python train.py --n_experts=256 --d_expert=32 --d_shared_expert=0 --routed_scale=2.5 --balance_loss=0.00852 --lr_router=0.000924 --vocab_size=4096 --norm="rmsnorm" --norm_eps=1e-06 --optimizer="soap_variant" --beta1=0.95 --beta2=0.95 --batch_tokens=[16384, 32768] --seq_len=2048 --train_tokens=270800000
Below are experts of layer 3 (counted from 0) of a mixture-of-experts language model. Rows are named router (the router's row for the expert) and show model dimensions 0-127. Each number is 200 + 20 x the weight over its row's rms, rounded and kept within 0 to 999.
Before each expert's rows: "mostly gets" lists some tokens that are sent to it at least half of the time. This comes from a sample of Wikipedia text that the model never trained on.

# expert 120
mostly gets: " Pre", " pre", " His", " circ", " Alexander", "\"."
router,206,234,237,207,167,129,214,192,175,160,202,197,210,203,214,177,215,180,210,199,188,172,172,187,185,180,189,191,215,243,222,193,231,186,183,216,220,207,185,227,193,191,214,210,202,208,189,188,192,212,242,214,226,181,196,193,215,191,217,197,201,203,213,193,210,214,217,205,183,179,181,215,221,207,208,204,221,215,228,206,170,186,228,188,209,219,246,189,230,159,198,183,209,205,223,182,169,183,175,224,197,196,217,192,190,204,180,218,228,191,172,174,219,174,187,226,190,230,172,208,185,244,202,182,218,198,195,197

# expert 123
mostly gets: " c", "ivil", "itiz", "inem", " sold", "ouncil"
router,193,182,231,229,173,158,200,180,176,177,191,198,216,195,191,188,237,185,186,156,182,189,167,168,154,164,179,183,182,209,227,193,239,190,207,207,236,208,195,195,210,189,210,183,197,219,198,203,173,231,207,209,225,195,194,202,212,177,192,189,186,185,189,202,187,192,204,165,194,200,168,206,201,176,221,229,197,210,213,178,197,220,195,216,199,208,231,206,201,184,200,174,228,202,202,217,218,214,209,212,208,228,220,222,209,219,215,232,222,184,214,205,190,189,171,209,193,218,185,232,147,219,170,192,205,139,203,201

# expert 239
mostly gets: " se", "em", " pos", " Se", " sem", "ems"
router,188,246,216,199,190,170,210,185,204,168,213,161,216,225,198,129,209,184,227,189,167,216,190,220,205,203,173,194,216,216,203,160,223,184,228,204,207,194,185,221,209,152,209,181,211,252,184,204,184,199,218,215,222,186,192,184,223,142,217,212,202,171,222,187,195,220,216,173,177,217,189,215,219,197,189,189,208,220,229,208,181,198,226,189,204,203,202,200,195,184,182,237,208,204,196,197,178,180,171,210,206,202,226,169,193,207,194,200,196,194,190,185,225,199,191,209,202,197,194,153,196,206,191,217,214,165,217,208

# expert 192
mostly gets: " his", " a", " its", " her", " their", " an"
router,197,208,234,205,184,159,190,209,194,206,197,175,204,215,207,149,235,162,220,184,186,199,169,180,164,185,140,207,191,200,192,199,205,149,196,198,194,214,196,236,185,183,200,219,204,194,169,208,179,220,210,207,243,212,179,200,206,175,195,197,208,206,203,185,180,227,160,191,195,191,194,204,205,183,223,187,227,182,220,192,180,212,231,203,205,226,211,203,197,191,200,174,184,212,215,190,218,205,216,227,222,226,232,219,235,204,201,207,229,196,161,201,197,169,212,214,186,225,185,220,191,205,188,187,233,165,169,203

# expert 234
mostly gets: "St", "See", "Gen", "Un", " Website", "Pro"
router,171,209,205,208,144,179,192,172,209,169,189,182,219,216,158,195,209,182,188,166,183,188,172,200,166,188,154,222,207,227,203,158,207,192,198,185,213,202,203,213,196,158,206,187,217,179,197,190,178,211,237,221,194,179,216,200,201,180,217,193,211,194,231,164,188,249,205,189,196,237,200,189,209,191,223,203,232,216,245,215,219,195,202,196,197,206,226,188,226,199,166,189,208,226,208,199,180,184,212,187,209,237,213,203,189,215,211,213,222,205,179,188,185,198,156,207,192,197,174,201,168,224,204,210,210,191,171,191

# expert 119
mostly gets: "us", "cl", "aus", "uit", " Marc", "ius"
router,204,200,240,211,182,162,192,170,205,158,219,174,205,203,218,195,200,198,212,180,178,171,191,164,193,209,183,198,208,243,204,210,237,171,182,201,197,189,218,195,200,197,207,212,220,218,190,197,217,222,233,200,234,196,206,146,219,222,205,201,191,179,200,156,193,223,190,185,151,193,190,175,221,169,194,186,218,191,207,210,181,185,220,195,223,221,217,206,219,180,190,189,213,200,197,171,212,226,207,210,209,210,210,180,198,211,208,210,205,219,204,167,219,178,173,206,160,232,223,180,170,201,196,143,218,210,192,174

# expert 143
mostly gets: "ic", "ian", "ien", "ie", "on", "ia"
router,197,208,215,217,200,143,181,215,175,201,212,172,228,223,210,192,214,193,184,187,198,191,218,178,183,203,177,196,186,205,171,201,205,177,157,220,191,193,198,225,214,194,176,219,206,191,183,194,161,199,224,216,233,214,196,159,215,195,232,213,192,204,189,162,231,218,212,211,214,214,160,192,216,218,191,198,207,235,223,206,200,196,221,196,245,231,215,200,236,169,191,175,180,243,209,185,211,182,191,197,196,215,226,201,219,216,232,214,195,160,173,202,205,159,188,207,180,217,208,220,182,213,214,211,190,167,188,221

# expert 134
mostly gets: " R", " N", " S"
router,206,250,228,208,171,137,206,207,163,159,197,198,207,211,208,174,205,179,215,193,190,169,176,185,190,175,175,194,222,233,227,178,223,182,184,232,218,199,183,222,197,187,220,215,201,214,183,194,196,208,237,228,228,185,198,182,224,173,227,199,196,205,206,187,197,211,214,200,194,175,188,213,216,201,212,189,218,223,223,199,168,190,215,193,217,221,248,182,235,174,196,174,201,207,212,192,171,188,184,209,196,203,230,195,192,207,191,217,229,203,175,169,229,181,178,219,188,210,177,200,178,233,205,178,226,205,201,191

# expert 73
mostly gets: "ronze", "asketball", "ufact", "ranch", "ishop", "oston"
router,224,199,203,211,183,190,188,209,197,166,229,204,209,222,176,187,192,216,205,201,223,170,191,182,176,186,206,203,188,201,204,137,219,174,173,206,247,183,196,225,181,206,223,208,186,200,186,224,206,236,209,198,249,196,189,172,189,181,224,208,222,170,209,205,184,218,191,194,170,191,212,167,201,191,228,213,207,218,209,228,179,173,221,195,213,195,210,205,190,199,207,211,207,197,200,198,195,204,199,199,216,232,218,221,184,237,221,223,252,188,186,177,197,139,153,212,191,194,168,182,163,214,188,205,212,200,191,196

# expert 253
mostly gets: "rang", "str", "re", "ag", "r", "ig"
router,195,208,228,228,159,182,207,196,194,193,198,203,199,193,218,176,213,189,213,198,217,207,194,168,189,203,179,203,208,200,208,187,240,177,212,197,196,230,204,212,218,210,181,213,231,213,189,213,216,226,251,199,205,221,213,210,208,164,187,219,189,194,200,187,212,215,185,210,168,209,191,210,261,193,246,204,197,222,226,236,221,200,224,193,203,210,202,201,218,180,178,162,206,188,198,193,185,176,224,223,214,193,270,219,202,211,226,252,250,196,192,196,222,163,199,189,186,197,210,202,197,209,203,181,204,225,204,187

# expert 189
mostly gets: " For", "):", "See", " Act", "For", " Court"
router,174,219,216,235,176,181,214,221,167,175,176,208,241,196,209,194,242,183,201,198,169,184,180,183,197,192,181,203,203,215,203,189,215,192,216,216,233,222,172,187,182,163,201,195,194,232,194,201,205,229,205,215,207,182,186,155,190,190,205,229,204,179,189,186,199,239,201,202,170,188,186,201,219,189,240,205,229,248,237,230,194,215,195,198,199,215,219,181,230,169,162,192,201,202,223,221,179,197,197,241,195,230,217,229,188,199,214,189,223,171,194,191,190,174,199,207,201,202,214,216,202,202,181,169,240,215,193,198

# expert 153
mostly gets: "all", "ideo", "oice", " v", "alled", "iew"
router,191,222,211,220,171,166,201,186,187,199,196,192,221,197,208,186,206,174,202,187,180,160,165,213,183,193,204,197,193,204,170,184,189,184,184,228,204,178,193,245,224,162,198,182,214,200,200,218,175,192,227,215,230,168,181,208,213,188,207,221,204,202,207,247,179,206,214,189,180,183,187,191,213,172,213,214,242,211,249,238,169,211,192,185,224,231,204,182,230,180,171,178,208,192,208,220,204,169,202,203,177,168,217,209,188,206,200,246,223,215,188,225,226,190,193,212,171,174,196,180,187,197,216,191,238,193,217,189

# expert 237
mostly gets: " had", " have", " has", " can", " would", " well"
router,193,213,228,208,158,182,170,191,194,170,216,177,242,195,171,189,245,197,220,182,211,184,154,158,160,173,174,195,197,207,214,190,229,217,215,220,220,210,194,195,167,172,183,198,222,190,203,200,195,194,193,215,204,204,193,214,185,209,201,209,210,190,227,214,223,237,190,215,184,198,163,171,192,185,231,221,227,212,206,196,210,165,226,183,191,234,206,186,183,213,200,201,202,209,176,222,184,158,202,221,210,224,216,169,221,194,231,219,217,203,197,216,217,174,203,215,183,185,192,225,165,229,180,206,218,191,183,214

# expert 206
mostly gets: "ard", "art", " stand", "ards", " Mart", "arden"
router,205,209,258,214,194,153,199,178,159,200,231,211,193,219,195,182,207,182,215,201,194,175,174,223,147,177,177,183,201,181,189,184,211,216,183,220,200,199,173,209,214,192,210,194,204,187,173,212,165,205,221,191,263,167,195,201,219,171,194,216,180,211,169,197,173,211,197,177,186,201,180,199,207,201,225,191,193,204,224,218,200,212,187,193,200,207,240,196,197,184,198,196,217,213,196,183,166,196,204,223,246,189,210,207,214,210,185,210,249,186,224,194,208,184,196,215,179,199,211,218,177,218,230,188,192,149,205,199

# expert 201
mostly gets: "ica", "ona", "ico", "ão", "isco", "oma"
router,209,238,225,193,184,154,152,187,162,203,216,182,226,220,188,177,221,183,197,186,199,195,186,193,206,222,191,185,243,212,189,205,212,173,189,241,195,218,184,235,185,160,213,219,222,178,201,186,177,223,248,192,201,190,199,172,200,215,212,190,234,182,186,201,199,193,180,152,189,170,163,190,212,188,207,189,217,239,192,239,170,205,240,208,227,216,224,195,208,180,180,192,210,206,205,191,188,171,199,224,215,214,223,207,198,186,205,218,214,209,212,188,196,169,217,225,179,197,214,207,211,209,220,204,209,181,211,196

# expert 172
mostly gets: "\"", "ced", " Preceded", "”", "known", "ished"
router,205,210,207,201,153,154,208,222,182,220,200,172,199,213,189,180,225,199,205,199,185,197,193,211,197,199,175,155,196,241,221,177,208,195,181,222,263,237,198,196,209,185,204,208,243,170,194,164,198,213,230,202,247,205,183,220,201,202,203,236,199,202,206,181,186,229,173,189,184,187,170,204,203,197,202,218,218,225,202,236,217,169,202,180,218,185,211,207,192,184,188,174,222,207,199,193,166,199,185,193,180,224,209,190,185,183,186,240,205,191,206,186,171,187,208,217,180,185,219,206,205,208,217,157,222,187,185,224

# expert 223
mostly gets: " –", " -", " —", " ISBN", " Genus", " ×"
router,193,259,213,192,190,177,208,206,155,191,203,217,225,209,168,188,195,142,196,210,191,168,217,204,204,178,150,211,220,243,200,176,192,199,196,207,245,211,170,215,180,158,205,193,202,203,185,196,200,208,211,185,221,214,197,186,190,167,216,203,204,194,216,192,212,242,181,211,174,192,186,200,231,219,216,213,217,206,222,221,186,167,226,200,190,203,201,193,226,170,208,204,214,206,203,208,211,185,185,219,239,219,206,219,185,187,214,204,239,191,204,180,199,190,188,225,195,202,212,192,198,209,223,181,250,165,221,213

# expert 154
mostly gets: "ad", "road", "oute", "ade", "unning", "ades"
router,201,211,247,252,177,151,190,223,192,155,234,178,205,221,209,165,210,208,219,208,188,170,185,193,211,194,201,197,209,227,182,203,223,194,180,206,229,204,196,200,166,181,223,165,203,192,173,216,197,219,222,216,205,202,190,158,200,206,200,211,178,176,197,182,191,198,197,192,164,191,174,190,227,205,207,222,207,201,200,205,175,192,211,174,195,234,235,165,205,182,163,170,200,192,207,195,159,193,189,192,193,180,218,233,196,223,217,218,222,224,215,196,201,182,191,188,187,202,164,186,164,195,218,188,227,186,223,197

# expert 182
mostly gets: "iy", "ō", "uk", "ennis", "wan", "rib"
router,212,233,217,216,181,177,168,188,205,184,197,192,204,231,186,192,195,184,209,205,204,208,205,173,191,173,208,185,197,256,191,165,222,170,202,225,206,195,175,200,207,170,233,185,209,226,213,209,180,234,212,214,212,194,195,223,194,166,224,210,247,164,180,176,228,193,182,183,206,201,210,211,234,209,207,179,201,179,260,210,168,193,196,179,225,215,222,174,183,174,193,171,220,205,235,203,189,173,200,223,221,213,204,192,186,201,213,212,238,198,221,211,220,184,184,216,193,201,177,214,175,224,220,214,198,170,193,205

# expert 94
mostly gets: "ö", "ø", "j", "ç", "š", "ü"
router,199,216,226,212,144,199,182,166,178,196,192,197,225,204,203,190,218,203,211,191,221,175,200,206,177,184,189,171,183,247,212,172,241,179,198,216,208,189,184,234,200,162,178,231,207,208,205,192,174,205,232,211,213,190,203,204,203,197,228,178,218,171,185,168,211,195,211,193,211,181,205,208,219,199,229,182,225,205,255,218,178,205,227,189,230,212,203,182,177,186,193,176,241,197,197,224,197,195,183,221,195,214,209,200,206,197,223,243,217,186,181,173,217,179,217,230,208,181,207,214,167,238,217,216,200,200,213,174

# expert 205
mostly gets: " near", " Bar", " Ar", " Air", " located", " River"
router,187,219,227,228,167,155,188,185,176,172,193,175,231,203,181,183,217,170,218,200,213,174,175,180,188,146,174,204,204,222,210,178,235,154,188,188,202,234,194,223,194,188,219,189,190,207,181,193,208,229,217,190,224,202,220,195,213,165,201,180,216,192,183,184,197,252,220,193,215,192,191,235,203,203,199,177,199,222,226,221,186,222,236,212,219,210,244,164,197,156,186,205,181,224,186,199,189,206,192,205,200,207,227,215,193,209,196,202,223,214,200,213,210,160,207,201,216,204,216,183,186,212,212,185,212,188,185,186

# expert 156
mostly gets: " was", " were", " had", " is", " are", " has"
router,210,220,242,230,186,186,183,201,202,205,200,152,213,205,162,179,232,186,199,170,193,173,186,188,176,189,167,157,230,213,220,192,226,187,222,206,207,196,177,191,188,159,152,194,239,189,178,211,203,218,198,190,209,193,203,192,177,192,207,210,230,188,212,208,199,212,162,226,189,209,176,184,188,219,209,232,242,175,214,192,185,176,232,204,195,215,222,196,205,168,205,211,168,208,188,215,200,182,203,228,216,239,223,188,235,184,220,229,206,175,198,199,217,187,194,214,185,186,191,197,179,219,206,192,234,204,198,181

# expert 141
mostly gets: " found", " announced", " said", " claim", " inst", " find"
router,191,192,214,228,151,198,187,214,216,190,204,184,240,192,194,200,239,201,206,188,231,192,187,177,173,181,176,180,180,213,198,168,243,212,207,225,202,225,176,204,203,166,184,198,212,226,204,181,188,202,195,196,231,193,184,196,202,201,228,213,210,208,229,184,215,228,208,212,181,165,175,189,222,196,248,202,241,202,220,225,222,198,240,185,209,226,190,176,173,181,185,194,216,180,211,191,195,200,191,221,201,218,204,179,192,204,191,203,203,212,177,188,241,181,183,250,177,167,199,182,197,202,193,161,193,156,196,204

# expert 229
mostly gets: " (", "(", "—", " [", " (\"", "{"
router,187,244,217,229,165,191,208,178,196,159,220,186,197,187,209,203,229,197,226,183,179,190,212,209,181,206,187,167,197,207,210,156,203,186,182,186,225,220,179,195,210,194,206,198,185,194,193,211,209,212,255,198,250,183,208,180,217,185,221,202,209,219,194,166,207,211,203,203,190,190,167,189,233,180,190,217,205,223,225,209,186,197,215,165,212,201,241,200,193,181,189,185,197,200,203,199,211,161,183,182,217,207,210,206,197,194,212,212,184,174,220,203,202,121,221,211,181,202,186,205,160,214,212,176,240,201,177,192

# expert 132
mostly gets: " Coordinates", " Website", " Died", " Genus", " Occup", " Born"
router,189,209,240,205,189,182,199,206,190,167,193,188,232,203,182,196,242,180,204,187,180,183,163,206,194,176,133,186,215,208,211,195,184,216,205,218,228,226,178,246,208,194,225,224,201,201,197,185,194,240,222,174,199,206,168,203,240,197,228,213,189,177,188,171,218,215,183,220,191,225,206,193,215,185,241,211,221,237,207,227,202,185,197,178,206,193,201,191,212,180,188,204,216,204,209,242,179,206,201,208,209,231,212,196,202,201,239,196,222,195,207,185,197,164,188,215,141,205,207,210,182,219,192,198,229,203,205,207

# expert 168
mostly gets: " Jack", " Chris", " Rh", " Don", " Bob", " Ber"
router,199,232,236,198,175,134,207,197,171,166,203,194,206,201,211,183,210,180,210,198,193,158,168,187,186,172,187,184,211,241,218,189,233,189,193,222,215,209,181,230,193,186,218,212,198,211,187,191,196,213,238,216,233,181,198,190,219,185,220,197,205,202,209,193,209,211,218,203,190,171,185,215,221,208,208,191,224,218,229,202,178,190,220,187,217,221,247,186,238,171,189,170,209,204,228,185,173,178,176,215,194,203,220,190,178,199,188,219,228,196,177,188,232,174,184,219,185,233,173,213,176,238,206,185,214,199,213,194

# expert 217
mostly gets: " D", " B", " N", " J", " L", " K"
router,228,212,210,235,182,157,203,196,168,179,191,209,198,232,216,173,193,173,212,177,211,167,184,181,174,175,150,197,241,225,208,165,199,201,192,235,227,196,173,238,209,157,193,222,212,214,179,210,181,236,229,212,248,204,211,196,222,188,218,209,204,214,167,171,206,190,217,208,188,193,196,213,240,188,214,196,210,227,231,202,195,176,206,204,223,210,212,193,219,165,195,185,170,205,213,184,187,206,192,209,197,229,212,201,200,199,202,199,216,208,206,188,220,178,181,199,179,210,175,193,181,228,196,173,212,184,204,173

# expert 85
mostly gets: " against", "oss", " Win", " lost", " win", " loss"
router,225,227,216,195,165,159,193,196,192,182,221,216,203,194,187,173,199,171,207,225,188,200,179,181,164,194,193,214,221,227,216,173,209,206,187,240,201,196,167,205,187,182,210,216,240,217,182,213,192,262,201,227,238,195,191,170,227,175,229,210,188,211,213,202,217,200,198,191,177,162,194,229,200,179,213,198,239,219,217,209,155,191,233,194,221,189,259,213,205,189,211,204,231,185,234,175,197,190,196,211,198,206,224,186,203,199,217,214,220,178,181,211,220,196,187,206,183,216,183,191,180,205,207,207,227,206,200,201

# expert 155
mostly gets: " Genus", " Coordinates", " Died", " Occup", " Species", " Born"
router,203,210,222,213,184,195,196,208,195,151,221,168,223,216,190,180,229,175,208,153,172,188,208,182,175,195,172,194,221,200,195,200,193,212,200,217,224,228,182,250,201,218,179,235,206,184,208,187,196,227,209,200,202,206,187,222,209,190,236,210,196,213,195,167,207,217,185,188,203,232,210,228,226,191,242,196,227,217,213,241,205,203,231,203,214,195,234,172,203,172,196,216,202,217,194,212,172,197,174,210,234,247,199,193,184,191,187,215,209,201,217,207,201,185,175,215,158,217,218,188,172,196,171,201,212,177,238,208

# expert 188
mostly gets: " used", " released", " made", " won", " became", " played"
router,218,220,200,216,172,198,190,190,202,176,195,167,216,189,171,188,234,194,220,209,179,202,152,161,173,163,174,173,185,208,192,197,233,204,202,227,202,231,198,210,178,184,194,200,226,180,203,184,186,208,204,181,230,193,197,167,183,158,222,223,236,174,210,186,193,235,161,174,188,164,186,209,197,196,219,202,206,220,207,230,190,203,204,190,218,189,210,175,179,200,196,190,213,210,188,211,193,196,192,224,211,242,189,181,202,190,223,236,230,205,159,196,229,193,181,236,200,171,201,209,181,205,214,184,212,159,204,188

# expert 113
mostly gets: " as", " film", " Pro"
router,200,233,238,205,169,135,213,193,178,158,202,196,206,208,209,180,212,179,203,201,194,170,167,185,182,179,189,184,215,243,222,193,229,189,182,219,215,203,181,228,184,188,212,207,201,214,180,189,193,211,239,213,230,185,190,191,218,185,218,197,208,200,212,192,209,215,216,200,183,177,184,215,217,207,208,196,222,219,228,204,170,191,224,185,216,220,250,187,231,167,195,182,211,206,228,186,175,179,176,220,194,200,221,192,181,197,183,222,230,194,175,179,225,174,185,221,187,229,168,203,178,240,205,185,209,197,205,198

# expert 176
mostly gets: " top", " ed", " May"
router,203,234,233,205,170,133,212,197,175,159,206,194,208,207,202,182,211,177,206,201,189,174,173,189,187,179,187,188,218,243,225,196,229,185,188,222,217,199,184,227,181,188,216,208,195,210,173,190,193,215,236,212,236,186,188,194,215,184,214,194,207,207,210,187,204,214,220,206,180,168,187,219,218,212,209,207,224,224,232,201,170,189,219,192,214,215,247,182,225,165,191,184,212,209,226,186,174,183,181,217,196,194,222,190,177,203,188,219,231,201,175,177,225,175,187,217,188,230,165,211,181,236,212,186,219,192,208,212

# expert 244
mostly gets: "it", "its", "inc", "itch", "itt", "iting"
router,210,192,209,229,166,189,221,208,178,172,223,213,217,185,200,184,213,150,228,199,188,147,174,202,188,207,185,189,188,218,193,171,208,170,206,216,206,191,208,187,227,199,247,201,214,216,178,187,173,217,236,211,207,209,181,198,207,173,208,244,201,218,203,205,179,183,208,228,161,198,179,192,231,176,221,202,192,220,217,207,182,184,194,196,215,236,241,190,192,200,188,194,198,214,198,187,190,179,191,182,227,213,221,178,246,174,182,208,191,182,178,207,186,150,186,219,184,206,200,213,177,204,210,174,212,157,201,198

# expert 139
mostly gets: " local", " development", " water", " TV", " television", " land"
router,213,237,236,201,171,133,202,213,161,163,204,182,211,196,193,183,227,190,194,205,178,187,186,190,186,174,192,188,211,250,215,204,224,182,195,208,214,207,172,217,174,184,219,211,196,200,185,189,191,221,238,215,215,190,200,199,213,188,232,210,205,211,209,203,203,235,209,197,195,170,192,229,214,200,211,200,221,215,224,208,164,195,227,186,215,218,235,187,219,164,193,171,198,192,205,179,173,180,188,231,187,198,219,208,182,222,185,221,219,205,177,184,207,168,185,232,186,238,169,213,183,240,195,189,211,184,209,196

# expert 241
mostly gets: "igital", "aily", "ire", "utch", "ensity", "oub"
router,201,219,217,214,178,180,198,214,181,174,233,195,249,174,218,151,197,177,225,184,194,170,194,210,176,154,194,187,192,213,202,193,203,206,186,245,222,186,167,224,204,207,213,177,190,196,200,177,214,210,190,216,192,220,174,207,231,188,212,150,213,201,205,217,218,198,202,176,199,194,170,205,207,174,237,227,211,235,216,215,206,194,218,206,234,205,224,202,233,181,188,187,200,195,209,190,195,184,208,204,220,221,197,197,213,246,204,237,230,180,197,207,215,194,208,220,166,217,190,195,193,204,199,174,258,189,195,206

# expert 109
mostly gets: " Tr", " dr", " Dr", " Pl", " tr", " Pal"
router,192,197,223,234,177,165,204,201,193,190,194,198,202,202,191,159,195,182,204,202,201,211,186,164,168,174,180,190,222,206,213,157,227,170,187,200,220,217,164,202,194,166,220,184,212,219,191,195,193,250,226,212,218,206,222,169,199,169,201,232,179,189,198,199,220,200,209,207,196,191,211,206,220,189,215,192,220,185,220,228,165,225,219,197,211,193,233,194,241,161,173,152,201,185,221,196,192,193,157,198,177,237,200,200,177,207,226,202,232,208,204,197,203,168,202,222,189,194,208,204,190,220,173,182,237,186,198,190

# expert 131
mostly gets: " his", " when", " His", " ("
router,195,235,241,200,174,131,204,189,178,169,206,189,206,207,216,180,212,176,205,199,185,167,173,191,187,182,186,181,210,237,220,197,227,188,183,221,220,200,178,227,187,186,210,215,202,211,177,189,193,216,239,216,235,189,195,190,217,180,220,194,204,208,208,188,204,215,221,197,193,169,183,212,218,205,211,196,220,221,230,200,166,191,222,184,212,223,249,186,219,166,190,181,205,205,229,188,177,178,184,220,195,200,220,197,186,199,193,222,223,191,177,180,227,173,188,221,186,229,156,202,178,243,208,189,212,203,200,200

# expert 250
mostly gets: " O", " U", " o", " Che", " tra", " K"
router,220,232,225,206,185,169,175,211,178,169,198,195,214,203,179,172,190,180,228,184,170,189,150,180,185,181,167,183,198,215,207,166,216,155,199,193,253,197,200,228,206,188,183,194,189,206,161,208,219,241,233,218,217,220,209,220,212,183,228,205,207,211,192,178,229,212,206,221,195,189,179,233,204,187,200,183,197,220,239,187,177,164,220,222,204,196,222,163,195,157,191,201,200,207,210,194,198,202,185,199,203,197,206,207,187,202,159,214,223,204,189,212,216,185,198,231,195,211,201,222,198,241,201,222,227,190,206,189

# expert 194
mostly gets: " She", "he", " Sw", "heast", " fall", " As"
router,205,215,227,206,189,172,205,196,197,201,215,195,222,187,191,134,236,200,204,158,192,167,174,178,183,197,190,166,194,215,210,189,243,179,170,254,218,206,189,211,168,201,210,191,224,206,195,220,218,210,235,188,211,210,210,196,224,157,192,195,189,176,201,216,205,215,196,210,202,192,159,201,186,216,183,197,228,220,262,191,174,200,210,192,247,210,196,179,207,186,201,191,197,227,188,205,194,203,193,207,194,214,216,186,234,191,221,189,228,214,204,167,180,210,203,238,185,200,188,201,193,237,205,204,216,188,209,211

# expert 142
mostly gets: " the", " its", " this", " during", " following", " until"
router,186,194,255,222,181,175,202,186,201,200,219,193,202,190,179,169,211,203,235,182,181,202,184,179,170,167,158,219,174,201,192,206,224,170,204,227,206,202,187,237,202,184,205,197,216,187,199,193,192,195,199,204,216,199,196,157,246,185,193,208,219,198,214,195,182,222,168,196,205,200,196,183,201,202,211,202,249,218,212,185,185,186,222,200,203,225,230,151,206,190,197,196,194,212,207,182,181,208,216,236,210,204,234,181,223,192,209,232,230,190,166,188,201,130,200,198,208,196,179,204,164,208,207,195,228,203,185,183

# expert 87
mostly gets: " res", " comp", " dis", " rem", " rel", " dist"
router,202,195,205,230,154,173,169,166,210,186,210,186,227,197,173,181,209,206,216,186,188,212,180,163,188,145,178,210,206,225,198,189,255,213,188,240,196,191,156,199,180,190,189,203,208,199,192,201,216,202,209,207,225,207,210,207,213,177,245,212,215,184,209,208,223,246,221,188,193,215,206,229,194,199,227,195,233,211,213,233,204,195,237,209,209,213,223,175,218,175,214,207,202,179,192,211,193,166,208,203,186,214,211,178,192,190,215,214,202,220,194,198,216,151,165,225,211,212,180,212,164,216,190,194,213,198,183,193

# expert 204
mostly gets: " film", " album", " music", " song", " book", " video"
router,201,224,216,193,176,183,190,210,208,188,211,162,203,215,163,182,231,180,198,217,171,181,196,179,177,166,167,202,218,196,190,152,239,187,198,200,201,195,174,224,200,217,216,181,218,189,193,187,215,202,225,184,228,209,197,203,182,162,206,212,190,191,204,175,195,194,194,165,198,194,184,214,193,187,195,211,210,169,217,226,174,183,273,211,229,206,195,201,207,182,183,178,205,202,215,204,203,224,210,216,206,211,221,193,177,207,219,207,215,179,153,180,193,168,173,240,209,212,205,223,167,218,209,200,203,161,229,225

# expert 101
mostly gets: " Yes", " You", " We", " Do", " go", " To"
router,202,255,225,195,190,187,180,242,209,188,221,208,203,233,171,176,192,193,198,184,221,180,156,189,184,174,190,190,219,229,222,179,201,209,221,214,209,205,210,206,208,172,198,205,211,217,185,177,210,193,207,203,206,211,173,179,215,207,181,210,198,209,214,196,216,210,205,235,177,182,157,198,212,180,208,189,210,218,239,227,162,159,203,179,204,223,241,189,214,159,170,156,196,198,209,198,175,188,199,237,220,213,225,215,201,212,197,219,239,211,181,178,211,180,214,235,201,211,184,212,202,227,210,179,214,173,212,206

# expert 81
mostly gets: "isc", " Sp", " sp", " disc", " MPC", "ox"
router,217,207,239,216,178,169,200,196,205,209,208,204,201,210,203,171,180,179,202,164,201,178,179,197,179,146,185,186,197,229,198,168,210,183,182,193,197,229,207,237,209,213,211,199,210,254,194,163,223,195,227,228,240,202,180,172,228,201,216,236,221,215,192,221,215,195,206,216,193,175,210,192,228,204,237,221,226,218,252,200,175,181,208,187,189,187,218,200,226,205,185,210,223,198,187,201,189,182,221,201,204,208,233,200,195,236,211,183,216,199,165,185,211,159,185,218,183,204,182,195,190,206,216,179,222,205,217,210

# expert 251
mostly gets: "aw", "ivers", " un", " Un", "Un", "opp"
router,195,214,252,212,171,163,216,178,189,197,204,191,191,207,187,193,227,179,195,199,200,199,191,195,186,171,186,172,207,234,227,171,199,207,169,215,233,227,189,220,188,179,213,218,189,230,183,176,210,246,223,224,206,227,201,166,237,220,226,194,213,177,223,172,195,214,211,222,197,212,162,192,219,194,195,228,199,190,219,204,162,206,220,225,228,243,236,208,216,193,204,212,238,206,198,200,210,185,226,200,196,234,222,201,205,199,181,215,206,224,203,198,187,192,189,200,203,209,184,198,165,234,232,207,210,168,213,220

# expert 100
mostly gets: "i", "ani", "ti", "ari", "li", "hi"
router,194,233,228,221,187,186,198,181,158,156,205,191,199,204,225,184,196,169,226,191,199,199,198,190,181,194,189,214,221,217,213,171,198,163,199,219,211,217,194,222,202,187,181,197,180,202,183,191,180,203,190,183,215,214,195,155,223,225,205,207,197,171,210,206,222,226,196,186,144,193,178,184,198,202,192,176,223,192,205,217,203,185,210,152,206,214,240,199,213,172,174,188,204,239,238,207,190,155,215,195,217,214,249,200,187,196,203,222,210,176,193,187,195,182,181,205,189,202,185,218,185,211,225,192,240,161,208,171

# expert 158
mostly gets: " John", " man", " William", " Sam", " Michael", " Robert"
router,224,209,205,177,167,164,198,185,179,191,192,204,229,227,160,183,208,153,225,222,200,175,154,167,179,159,179,208,219,210,190,189,227,204,176,207,225,181,187,240,176,180,182,199,210,214,206,191,178,221,221,209,226,176,204,163,219,215,198,194,187,188,222,158,195,208,201,185,191,199,176,239,211,201,200,187,222,217,200,228,192,198,233,211,232,233,202,199,180,159,202,176,229,210,193,194,197,204,186,187,195,232,202,177,172,210,200,214,223,194,210,205,212,199,192,211,189,212,208,236,181,234,201,174,209,203,185,202